{"n_layer": 9, "d_model": 224, "n_experts": 128, "experts_per_token": 3, "d_expert": 128, "d_shared_expert": 0, "activation": "swiglu", "moe_layers": [0, 1, 2, 3, 4, 5, 6, 7, 8], "router_score": "sigmoid", "normalize_top_k": true, "routed_scale": 1.5, "balance_loss": 0.00299, "balance_bias": true, "router_noise": 0.05, "init_std_router": 0.0112, "lr_router": 0.000348, "vocab_size": 14511, "norm": "rmsnorm", "norm_eps": 1e-06, "tie_embeddings": false, "optimizer": "soap_variant", "lr": 0.0167, "beta1": 0.95, "beta2": 0.99, "grad_clip": 1.0, "batch_tokens": 131072, "seq_len": 768, "train_tokens": 697400000, "steps": 5321, "dataset": "wikipedia_en"}
Below are experts of layer 6 (counted from 0) of a mixture-of-experts language model. Rows are named router (the router's row for the expert), down (a neuron's output weights, with its number) and show model dimensions 0-55. Each number is 128 + 24 x the weight over its row's rms, rounded and kept within 0 to 255.
Before each expert's rows: a language model's description of what the expert responds to. This comes from a sample of Wikipedia text that the model never trained on.

# expert 41
It responds to: Unit abbreviations and final year digits in infoboxes and tables, such as sq mi, km, UTC/CST time zones, and the 2 of 1992.
router [ 91 127 140  98 175 114 116 144 138 148 109 123 121 112 147 114 120 110 101  95 131 114  92  90 158 133 136 117  95 174 158 117 145 113 139 113 131  84 130 144 146 125 142 136 161 122 131 111 113 146 121 149  87 120 116  93]
down0 [129 136 109 141 116 128 152 134 141 122 169 143 111 179 176 119 128 128 123 125 111  91 116 128 141 130  79  45 117 185 147 146 132 141 129 122 142 125 163 136 126 127 167 146  70 132 122 108 129 117 115 129 174  84 158 143]
down1 [130  98 117 109 134 127 111 124 131 146 171 117 122 142 127 139 133 122 126 107  79 107 121 140 135 133 107 120 110 111 156 117 128 117 124 125 143 153 162 152 135 109 140  26 127 150 135 104 122 108 130 100 132 128 129 138]
down2 [121  98 157  84 161 160 125 112 133 128 125 115 128 175 100 159 127 124 143 154  69 118 117 147 128 123  75  97 130 181 128 183 105 132  89 153 106 146  79  95 134  95 174 129 133 117 123 124  90 127  71  91 175 117 166 131]
down3 [138 100 121 101 131 124  82 124  89 152 127 118 128 159 105 109 134 131 169 129 117 135 105 126 136 137  99 111 118 150 126 125 119 153 122 129 153 142 122 131 127 126 112 142 113 124 163  77 125 138 152 159 120 144 110 105]
down4 [128 145 104 128 162  97  96 128 175  97 108 125 128 118 148 133 141 101 130 143 112 146 162 115 136  63 150  87 150 128 141 112 131 110 146 167 158 112 105 182 111 163 148 137 115 106 152 122  78 135 170 107 154 134 122 115]
down5 [109 104 174  89 105 149  55 149 154 124 125 114 153 110 133  91  94  79 131 139 103 155  67 130 124 100  91 105 124 118 115 132 136 105 149 111 148 116  99  72 121 120 104 150 120  92 129 122 102 137 116 159 126  96 163 178]
down6 [157 140 101 124 148 164 118 129 128 140 128 161 111 171 126 139 135 113 146 146 154 102 136 149 119 129  99  89 144  81 123 142 116 123 151  74 107 140 133 104 125 131 102 143 135 136 102 111  86  89 162 124  89 132 173 157]
down7 [125 106  81 120 135 129 127 144 121 165 150 123  88 136  43 124  99 186 124 126 127  91 165 126  92 113 129  65 119 132 134 184 159 127 130 115 113  89 104  90 136 138 127  94 126 140 203 109 113  97 122 124 133 118  96 151]
down8 [125 129 120 146 130 111 137 136 115 138 134 150 130 186 128 164 128 105 117 126 172  98 101 166  96 114 124 145 115  94 148 136 125 125 113 145 114 150 161 111 212  99 125 153 179 114  15 149 144 155  98 120 138 121  92  92]
down9 [191 120 130 131 174 170 177 177 123 112 136 163 109 102 146 127 144  99 106 126 112 112 127 121 110 120 134  65 169 131 100 123 135 121 132 158 107 126 127 133 117  67 152 132 115 130 159 104 114 140  86 136 123 121 116 133]
down10 [165 180 106 130  66 132 188 138 112 138 103 126 135 150 178 108 130 180 116 198 112 156 127 129 129  85 102 134 128 149 118  95 158 169 195 125 156 159 150 154 164 143  87 146 101 120 152 121 100 119 121 171 159 143 154 167]
down11 [ 80 180 105 110 171  87  92 175 126 124  86 159 128 146 128 127 134  75 173 129 143 145  84 136 177 111 116 174 115 135 112 143 147 102 129  86 109 129 126 110 131 127 104  97 128 100 130 149 129 133 141 134 103 167  92 151]
down12 [123 108 149 125 123 159 139  99 159 139 112 128 147 105  85 133 132 120 146 125 108 152 119 103 162 136 143 134 123 129 119 166 128 132 110 102 136  93 110 136 136  83 184 128 111 143 155 142 119 139 132 132  73 104 154  49]
down13 [136 143 149 108 148 153 135 118 113 145 144 120 119 151 121 117 121 172  92  97 115 155 130 115 117 117 110 164 115 145 138 137 144 131 147 132 128 102 175 118 163 152 122  57 102 128 124 166 131 143 132 127 167 144 153 106]
down14 [131 147 133  79 155  99 119 143 142 176 137  84 118 133 149 169 181 125 118 167 151 132 132 120 124 131  98 102 162  92 139 121 136 130 160  99 110 125 130 140 166 128 125 105 134  84 140 127 130 179 166 144 155 109 111 132]
down15 [129 113 122 113  81  85 118 113 157 158 141 111 119 169 141 122 123 115 118  73 121 127  95 126 101 149  83 179 107 139 134 102 128 128 128 136 123 132 120  92 139 124 102 115 171 132 124 131 131 126 141 119 163 125 169 127]
down16 [132 139 127 130 162 141 136 160 190 128 118 127  96 131 158 166 168 150  88 144 144 145 173  88 175 146 129 128 111 131 130  87 111 101 134 138 141 121 135 170 131  62 193 142 129 101 138 133 146 126  98  75 132 103 130  85]
down17 [148  85 130 117 122 126 154 124 177 115 142 201 111 128 181 159 150 137 112 188 145  93 128  79 127 177  89 127 122 107 128  82 143 115 130 127 124 129 127 136 113 126 142  85 120 148 126 145 110 133 128 199 132 134 119 106]

# expert 43
It responds to: First word of multiword place or proper names, such as New (World), South, North, Central (Region), Santa, Two (Sicilies), plus countries in table cells.
router [146 161 150 150 125  91  99 133  99 169 157 107 132 107 118 140 113 124 111 120 172 147  87 150 112 106 129 140 138 145  70 117 155 121 150  90 110  98 138 125 140  89 123 110 172 125 138 159  75  95 107 136 115 157 138 173]
down0 [118 139 128  95  91 130 130 109 151 152 135 137 125   9 140 104 148 149 106 107 115 120  87 139 198 128 132 112  99 190 155 127 138 166 134 129 132 109 128 118 132 206 139 105 152  93 125 104 158  74 152 115  99 129 128  61]
down1 [ 90 176 121 121 107 140 155 129 130 131 139 140 111 204 138 114 113 150 120 111 149 143  87 104 157 102 136 158 125  90 120 148 110 157 126 133 110 150 136 163 142 113 135 117 124 112 115 131 134 109 119 128 128 182 148 180]
down2 [116 142 152 147 125 125 159 127 152 134 107 198 122 119 123 111 162 123 142 158 137 128 129  95 136  97 129 186 137 129 119  88 106 127 131 176 154 114 180 149 139 139  79 139 109 123  77 102 104 148 116  85 129 138 125 141]
down3 [125 139 190 109 118 174 129 123  77 119 113 138 170 113 129 134 145 118 159 150  97 132 145 133 155 127 131 162  87 167 127 137  51 142 112 151 102  96 109 147 107 140  97 170 146 130 137 129 165  99 115 122 128 162 126 133]
down4 [157 123 167 135 136 138 118 104 101 102 112 126  96 160 180 131 131 107  98 136 144 114 116  94 145 131  74 132 145  70 143 112 152 165 167 161 130 135 104 125 161 149 140  81 134 109 104  94 114 152 114 189 113 139 148 140]
down5 [137 122 122 171 148  98 115 108  96 146 113 129 137 125 149 144 121 105  86 170 150 194 116 106 139 135 151  92 130 106  96 130 147 113 165  99 145 144 139 126 111 142 124 129 128 113 129  91 123 129 160 140 137 128 155  99]
down6 [130 117 114 145 105 133 128 100 185 127 113 107 125 142 109 142 133 197 117 133 128 122 147 148 139 109 193 107 122 115 148 124 115 108 123 177 133 150 136 122 136 120 116 204 140 137 128 101  85 113 119 130 132 116 122 112]
down7 [121 123 115 119 111  85 133  79 152 161 112  65  76 103  87 137 134 136 152 137 104  75  99 179 149 165  83 128 136  97 145  89 114 152 130 144 205 117  87  98 128 129 124 115 113 106 109  62 109 123 128 175 106 122 174  96]
down8 [120  89 116 158 142 132 173 123  99 153 114 127 103 141 136 120 137 160 144 129 125 127 132 167 152  85 129 128 164 116 103 122 127 159  98 126 137 175 146 200 128 135 104 107 130 137 113 128 121 138 120 134 132 120  97 105]
down9 [114 128 136  94 142 124 110 136 155 139 117 126 121 128 123 146 105 153 130 127 123 135 137 115 159 191 128  75 134 173 194 104 112 121 132 121 128 105 124 114 127  90 128 106  79 135 134 162 124 188 121 152 143 134 127 140]
down10 [133 133 138 120 128 119 137  89 142 146 168  57 129 123 130 131 102 116 158 106 128 122 132 175 131 152 135 121 151 111 126 124 129 156 126 129 167 136 134 108 128 122  77 188 148 156 161 128 103  76 133 121 126  95 128 136]
down11 [125 123 144 134 142 138  63 127 128 142 130 131 113 146 100 125 141 125 156 115 126 126 101 137 120 137 143  59 137 107 129 148 129 123 133 133 123 127 138 141 185 128 185 125 117 150  72 157 127 131 112 122 112 105 122 126]
down12 [128 143 166 128 108 156 138  90 127 125  96 123 140 129 102 153 136 110  98 136 137 133 163 110 138 144 155 145 126 133 116 124 117 124  71 147 116 109 103 109 131 129 175  58 171 149 130 136 124 157 113 125 103 122 132 129]
down13 [158 114 126 133 136 104 132 132  79 122 125 128 130 124 136 128 125 108 158 206 128 141 198 139 141  90  94 149 118 148 146  99 136 123 129 149 100 110 168 127  91 122 152 172 145 135 119 127 126 132 106 110 106 139 174 118]
down14 [143 111 134 126  82 124 136  93 166 125 130  80 136 130 143 132 104 128 136 134  97 107 138 119 140 141 111 144 135  61 123 145 140  83 153 130 184 157 147 163 121 112 125 132 119  91 132  82 126 116  85 131 166 113 129 112]
down15 [142 162 141 144 107 140 149  80 111  62 139 109 152 127 143 105 127 121 153 127 121 101 173  96 134 127  89 166  88 142 117 139 116 101 166 134 152  91 147 156 145 128 147  97 136 132 103 126 126 130 131 103 129 119 113 124]
down16 [133 136 186 102 199 128 126 133 144 124 154 101 105  87  97 129 138 109 119 130 124 117 134 128 141 128 153 125 173 116 122 118 119 119 126 106 123  97 114 102 134 143 117 128  93 125 128 134  81 161 129 105 144 169 159 143]
down17 [144 132 164 124 128 153 133 137 138 196 135 137 118 125 133 144 146  99 126 144 109 125 138 133  60 123 130 173 123 108 124 140 111  99 120 120 126  73  99 151 134 145 118 113 184 110  73 110  99 121  91  97 117  75 129 166]

# expert 57
It responds to: Country, state and city names, often closing a birthplace or location field in infoboxes, such as Italy, Germany, Poland, Canada, Brazil.
router [113 128 158 122 163 138 122 117 178 106  77 124 134 106 123 153 102 126 153 122 132 130 150 160 130  98 143 151  83 127 116 113 151 106  90 120 110 109 129 110 130 114 101 141 140 105 173 148 126  99 166 152 126 166 140 107]
down0 [ 86 163 117 115 120 131  71 119 150 124 147 137 123 142 124 123 128 139  99 129 134 137 136 126 117 130 160 179 146 145 136 123  42 114 140 122  88 164 123 133  85 113 151 153 155 124 133  87 125 118 122 156 132 138 134 162]
down1 [123 150  82 127 192 128 119 121 138 128 143  87  80 195 122 159 114 128 124 117 146 157 131 122 137 121 145 132 151 115 127 111 115 129 112 125 119 100 103 140 132 123 142 132 132 117  91 124 132  93 128 132 127  85  97 129]
down2 [116 127 153 122 134  93 124 144 157 114 160  88  83 143  82 135 151 134  84 148 126 137 213 126 148 119 156 147 171  93 119 117  94 128 112 129 127 149 129 169 151 114 160 113 145 126 128 139 152 109 121 126  88 154 127 173]
down3 [127 131 117 171 125 150 128 133 135 105 163 119 129 142 109  95 147 105  89 125 149  87  94 122  89 175  39 101 140 165 106 129 110 134 140 108  94 131 129 136 161  84 105 138 133 119 154 127 122 151 132 126 145 118 184 144]
down4 [107 124 141 118 132 119 121 137  81 131 125 133 129 123 139 105 105 150 135 128 143 138 131 126 140 162 118 179 122 138 149 161 106 137  92 155 121 126 131 112 136 130 129 132 138 124 143 129 140 104 142 143  91 106 136 133]
down5 [144 171 131 151 116 124 156 118 127 137 152 149 130 141 124 126 114 136 123 126 116 184 123 139 125 103 132  62 124 128 138 118 120  96 138 130 120 123 153 108 125  89 166 108 121 137 138 122 139 135 142 120 127 126 117 169]
down6 [118 148  94 118 141 145 137 116 131 130  69 116 134 138 136  96 116 130 133 154 108 143  83 122 100 135 111 145 101 120 175 142  64 114 123 173  73 132 107 140 128 128 121 147 122 128 131 128 137  98 118 121  94 126 142 132]
down7 [ 85  73 134  94 117 146 135 143 120 173 157  69 137 136 126 142 138 149 106 122 124 134 141 147 158 162 150 146  96 145 121 124 203 135 136 165 100 151  82 128 120 145 124 182 129 127 128 128 128 112 125 127 134 132 160 140]
down8 [138 104 130 119  82 148 137 103 127 190 131 161 126 161 129 117 137 126 126  98 120 112 136 157 149 124 180  98  76 106 141 128 120 110 161 123 181 134 117 129 124 118 121 142 171  88 119 128 126 137  96 128 127 174 115 102]
down9 [121  91 159  85 135 128 120 124 132  92  87 133 133 125 158 121 122 119 128 122  78 112 114 139 140 120 139 131  97  88 148 152  97 141 104 161 127 126 138  78  48 144 168 146  95 153  90 120 105 124  72 140  96 178 128 114]
down10 [137 117 109 136 187 127  86 113 152 119 128 120 128 132 106 105 116 125 146 123 107 111  93 126 139 124 165  76 162  96 128 114 147 103 151  98 159 122 139 124 122 117 102 107 111 115  73 127 100 117 128 132 131 132 138 144]
down11 [192 143 124 129 145 197 116  95 143 124 128  83 143 123 116 137 145 136 145 139 126 125 154  93 147 124 140 141 120 103 103 133 107 129 164  78 120 121 135 104 122 145 145 150  70 114  72 108 103 146  98 126 167 131 124 148]
down12 [151 155 137 158 123 127 146 121 127 162 139 111 121 159 124 126 111 134  92 130 144 150 135 128 138 125 129  99 145  66 117 140 153 130 131 128 133 131 127 117 187 144 121 127 104 114 129  46 126 115  92 155  75  84 114 111]
down13 [136 164 151 130 136 117  70 115 133  92 136  84  70 104  86 163 134 132 162 132 122  44 143 139 106 146 128 112 129 137 160 156 115 146 124 112 135 141 134 150  94 151 159 129 113 132 128 113 114 109 167 141 138 111 111 110]
down14 [ 92 124 138 109  59 102 127 141 145 114 173 176 118 103 104  80  98 177 163  85  69 129 138 129 114 129  94 134 114 183 147 145 149 128  87 111 135 143 140 106 104 127 155 128 126 164 147 133 141 141 122 127 116 126 125 109]
down15 [144  75 153 127 106 107 127 100 129 154 144 127  98 159 144 129  83 150 162 105 133 102  94 115 119 109  75 122 113 122 103 139 129 147 158 180  56  85 157 145 138 127 146 135 154 113 115 125 165 109 167 152 172 125 119 126]
down16 [123 127 131 154 132 128 113 122 101 123 178 176 124 137 147 106  96  94 132 163 120  97 160 167  71 135 101 115 133 104 137 145 154 105 121 142 128 111 152 116 128 105 168 109 135  90  91 135 118 104 121 118 156 169 106 164]
down17 [121 102 171 137 131 118 125 146 105 142 145 128 126 127 137 149 110 171 145 127 132 131 119 132 170 156 168 123 127 186 129 132 128 118 101 100 128 102 128 136 137  79  83 125 146 140 115 161 121 112 137 129 126 130 129 105]